From a checkpoint of a small mixture-of-experts model trained on Wikipedia.
Size: 12 layers, vocabulary 16384, 49.4M parameters.
Experts: 24 experts in each of 11 layers, 2 picks a token.
Training: 532M tokens, 4056 steps.
Below are experts of layer 3 (counted from 0) of a mixture-of-experts language model. Rows are named gate (a neuron's input weights, with its number), up (a neuron's input weights, with its number), down (a neuron's output weights, with its number) and show model dimensions 192-383. Each number is 200 + 30 x the weight over its row's rms, rounded and kept within 0 to 999.
Before each expert's rows: a language model's description of what the expert responds to; "raises" lists some tokens whose logits its average output raises strongly, later layers aside. This comes from a sample of Wikipedia text that the model never trained on.

# expert 1
Description: Dates and sentence ends
raises: "\n", "e ", "f", "|", "; ", "us "
gate0,218,284,200,173,180,152,170,217,165,201,269,217,213,184,157,198,196,162,220,168,140,179,197,237,178,238,200,140,200,262,169,234,184,235,209,194,220,193,220,214,201,187,191,139,209,154,174,218,177,196,198,205,231,147,172,199,238,223,201,175,133,235,227,233,213,184,212,218,251,187,155,221,204,201,187,195,208,217,215,200,208,183,178,222,160,193,231,192,184,193,203,255,167,216,254,221,227,170,146,256,167,203,206,153,259,200,204,256,188,201,174,186,245,239,184,194,207,188,259,215,147,247,218,182,219,182,185,266,171,233,222,241,205,190,203,194,241,213,207,204,217,123,264,214,190,234,218,201,192,166,224,245,148,275,205,193,188,236,145,230,242,145,201,175,195,235,266,219,161,201,203,185,157,244,139,170,205,193,143,200,189,179,196,191,218,205,189,181,214,205,230,127
up0,205,181,198,204,203,146,237,210,249,213,215,170,258,195,231,182,204,234,174,176,227,206,189,206,243,193,184,228,198,143,167,182,215,124,238,195,175,248,224,192,197,226,177,202,176,212,215,185,211,253,201,199,185,248,174,183,179,189,185,245,241,181,185,185,191,216,225,164,146,150,215,172,175,197,189,177,217,159,179,184,204,183,190,185,271,211,180,190,219,212,187,192,235,218,166,196,210,154,204,161,266,155,193,256,144,198,202,198,237,164,184,201,187,189,209,217,233,221,182,156,221,147,180,221,136,243,208,182,207,181,167,191,230,205,174,214,154,191,236,201,161,276,186,182,245,181,160,200,175,230,120,151,203,134,259,220,220,182,200,227,183,214,193,218,161,138,169,174,247,135,155,234,206,219,244,226,185,259,208,226,186,215,209,238,134,202,235,233,179,171,250,153
down0,198,165,187,217,185,236,201,196,169,204,187,214,214,254,190,181,198,225,229,185,256,235,224,203,209,194,160,217,231,207,185,230,193,191,225,183,205,216,196,175,160,247,209,209,207,230,195,206,165,265,181,142,234,148,236,201,228,183,246,228,172,197,190,217,160,283,202,200,141,256,148,196,190,193,213,148,209,270,151,153,163,125,187,216,202,279,196,205,238,183,123,145,156,192,175,257,244,196,164,204,231,210,230,240,153,170,204,166,225,174,185,173,223,241,182,210,173,202,209,191,147,170,223,208,246,214,199,111,230,203,216,173,230,122,225,220,209,201,217,242,215,248,139,207,227,183,202,171,194,194,181,191,230,243,283,138,262,172,165,248,221,259,222,228,165,207,192,190,216,193,185,158,163,142,205,222,196,187,203,181,172,220,251,196,175,200,223,213,181,177,212,169

# expert 4
Description: Name-ending word pieces
raises: "-", ". ", ", ", "T", "\n", "."
gate0,231,203,227,213,231,215,234,236,229,220,249,201,219,195,187,216,179,185,257,227,211,238,149,201,180,179,190,155,217,245,221,162,193,171,207,237,180,223,173,175,229,195,174,196,221,238,271,225,229,210,170,209,203,245,229,240,194,192,144,176,184,256,208,196,181,229,204,198,202,256,208,212,213,215,183,207,221,185,164,120,255,214,163,222,204,229,214,229,227,207,118,257,200,172,257,216,198,213,216,228,205,241,214,224,207,208,247,156,230,186,193,181,176,214,210,224,186,193,226,214,168,175,213,210,160,213,207,163,188,211,236,211,221,170,189,172,167,224,154,222,212,202,196,194,199,173,198,168,185,220,201,252,147,195,203,211,278,195,189,207,157,154,186,192,200,156,214,199,247,221,185,193,193,174,201,212,148,182,195,253,241,200,210,140,204,149,227,229,176,305,156,245
up0,183,189,205,164,155,182,176,160,191,161,105,180,170,193,238,183,230,172,157,211,193,203,198,192,229,212,166,251,219,203,212,228,214,167,180,190,238,167,203,216,196,242,201,281,150,173,182,207,148,199,164,215,182,172,205,153,271,251,218,188,230,206,203,235,251,176,266,188,198,209,151,162,193,224,179,174,185,206,229,202,222,204,229,194,196,199,183,143,171,212,221,215,187,226,168,169,206,159,197,209,186,202,182,181,206,201,145,211,154,194,227,210,172,155,196,200,175,176,164,169,213,169,205,215,196,142,185,201,232,247,166,176,197,221,237,177,220,198,179,184,153,206,230,187,199,213,227,219,203,191,244,152,209,221,228,188,167,148,202,216,231,193,230,230,156,219,214,193,122,161,127,200,213,195,212,186,195,179,213,119,159,233,197,197,218,222,171,138,226,144,245,182
down0,201,222,176,201,166,223,183,223,251,222,232,242,179,168,190,256,201,250,241,174,242,158,245,187,230,200,239,210,207,244,212,263,174,203,191,162,166,199,174,194,213,226,225,181,155,227,219,222,151,237,228,219,194,227,189,199,215,169,177,229,215,198,204,216,221,226,228,265,194,205,209,166,236,166,196,174,191,206,154,198,182,232,221,227,196,165,191,229,193,229,176,156,213,151,177,162,259,166,146,217,246,246,217,205,225,147,157,207,146,262,212,173,167,223,202,266,211,244,223,233,126,214,200,242,141,223,205,220,222,229,187,176,212,165,142,177,191,247,199,232,262,199,178,244,226,217,217,218,251,157,170,190,176,171,175,195,225,158,208,161,261,213,223,214,203,202,186,218,230,138,223,224,196,221,214,213,192,215,224,228,161,191,161,218,199,191,236,204,224,242,182,240

# expert 22
Description: Word-final name pieces
raises: "(", "the ", "– ", "and ", "in ", "in"
gate0,145,169,248,169,182,208,180,256,212,251,219,234,182,198,160,220,226,241,193,204,191,292,185,125,207,156,224,154,198,172,173,192,168,202,211,159,180,188,206,250,212,186,203,215,178,247,215,173,188,165,194,219,182,216,253,231,193,169,194,168,168,194,224,193,180,225,177,181,214,129,169,230,176,188,195,203,213,213,160,278,182,183,193,172,165,224,131,251,196,181,151,162,183,172,246,189,198,261,215,205,223,237,151,139,205,168,166,210,210,195,211,188,209,182,203,196,170,219,241,178,213,191,186,147,223,229,174,216,238,177,240,198,233,226,208,246,201,218,234,152,232,215,216,135,168,240,155,225,196,180,220,215,200,249,158,200,184,255,185,179,246,121,235,160,227,212,243,201,234,199,184,179,204,205,242,245,156,236,165,193,278,200,223,223,204,200,173,201,177,229,185,181
up0,242,190,161,225,219,182,222,199,157,186,188,171,197,217,239,175,131,189,195,144,211,88,176,275,203,251,170,232,202,238,205,193,239,238,217,248,183,188,196,202,176,228,203,166,261,161,156,176,219,222,194,188,157,202,191,199,241,243,208,179,214,240,225,193,225,204,214,212,151,211,213,167,195,196,184,214,188,180,223,173,196,199,201,198,227,180,207,199,209,161,228,209,189,229,166,232,190,156,240,196,179,196,228,234,209,258,206,164,198,229,182,250,168,196,248,225,208,180,200,235,184,249,222,208,178,185,206,202,165,208,190,199,202,153,217,148,195,192,184,242,184,174,170,263,232,202,227,224,186,237,137,214,197,222,267,194,193,162,212,194,163,259,145,210,177,217,149,188,178,208,250,215,199,233,146,146,191,241,218,215,151,204,172,176,188,177,203,214,204,213,210,229
down0,203,191,190,180,226,200,186,210,177,191,198,213,221,233,209,197,192,199,205,158,188,168,216,268,226,165,186,160,205,265,154,233,236,219,234,147,113,168,219,228,236,229,143,202,171,197,165,192,210,200,201,220,223,250,219,198,242,233,187,238,224,228,183,189,187,210,227,212,223,245,211,193,208,198,173,183,188,245,191,159,172,203,111,163,194,207,209,231,257,220,196,229,200,180,225,215,237,214,216,176,175,241,201,192,213,237,169,166,212,182,206,135,184,213,174,200,199,127,212,171,222,216,173,201,179,214,230,176,227,172,202,170,195,216,242,217,173,191,183,200,195,214,267,216,275,239,195,201,215,207,205,213,217,140,169,208,147,133,207,235,181,231,206,166,195,205,181,170,224,173,177,196,161,268,186,164,224,223,187,258,216,182,162,227,206,188,204,254,183,263,181,226

# expert 2
Description: Mid-word name pieces
raises: "-", ".", ", ", "d", ". ", "\n"
gate0,222,189,139,189,240,176,235,164,185,223,139,221,222,223,214,176,146,147,244,175,213,179,205,232,204,237,229,186,195,230,302,177,216,213,201,227,181,182,191,225,187,225,174,194,173,144,173,146,213,206,212,206,202,189,187,161,205,203,210,219,158,202,193,143,203,188,243,261,250,214,213,262,233,236,221,162,155,231,257,211,192,214,238,211,236,227,264,210,219,190,230,148,180,247,200,174,207,197,207,225,200,190,229,216,263,261,254,180,211,167,202,186,229,198,169,214,156,228,139,164,219,220,210,173,195,172,176,176,203,193,189,240,234,161,223,203,178,223,224,207,201,179,206,202,211,198,162,212,171,214,190,156,180,264,171,203,198,165,231,183,170,185,195,212,158,181,204,201,196,214,252,168,220,192,188,198,152,196,225,223,206,188,187,217,189,198,125,173,183,227,213,222
up0,184,213,243,226,185,223,140,178,205,181,216,190,157,169,210,206,237,202,199,267,187,210,210,172,215,154,223,213,218,178,107,203,236,192,254,182,196,205,192,231,209,162,228,174,189,249,201,279,215,179,216,181,182,243,230,236,169,217,153,204,281,232,210,234,222,203,170,157,138,203,203,180,178,161,194,262,239,183,207,181,180,184,158,191,154,176,171,183,206,217,214,236,182,190,246,244,185,167,174,176,196,204,161,177,118,147,152,251,201,243,178,194,212,218,174,195,217,164,230,203,160,178,198,183,213,248,228,246,174,202,214,132,189,228,191,196,253,187,196,235,244,186,197,189,208,207,239,194,216,189,239,210,227,149,240,220,173,190,203,210,243,205,195,185,216,190,185,214,204,182,161,235,146,240,210,204,242,165,221,204,172,189,193,191,255,205,226,226,196,193,198,217
down0,197,184,220,194,184,198,175,199,219,194,237,159,192,165,165,207,217,249,137,274,155,206,208,161,180,156,245,238,212,201,138,189,240,185,198,165,202,252,187,216,236,163,211,167,184,220,198,207,195,194,174,225,190,257,195,230,154,228,175,213,171,177,194,224,178,217,147,169,175,181,215,183,184,162,185,244,235,183,163,201,182,237,197,223,130,231,166,165,232,200,198,184,229,155,204,248,188,197,183,180,206,212,204,196,152,112,172,190,194,226,239,190,168,194,207,226,223,119,221,192,200,212,212,211,211,243,240,216,161,160,225,174,176,238,190,232,231,252,177,253,222,186,187,136,174,212,218,186,255,221,250,232,219,193,222,218,235,197,194,230,234,180,133,216,206,162,185,152,204,166,181,212,174,201,194,213,217,174,188,168,177,169,228,188,213,184,202,244,162,218,205,218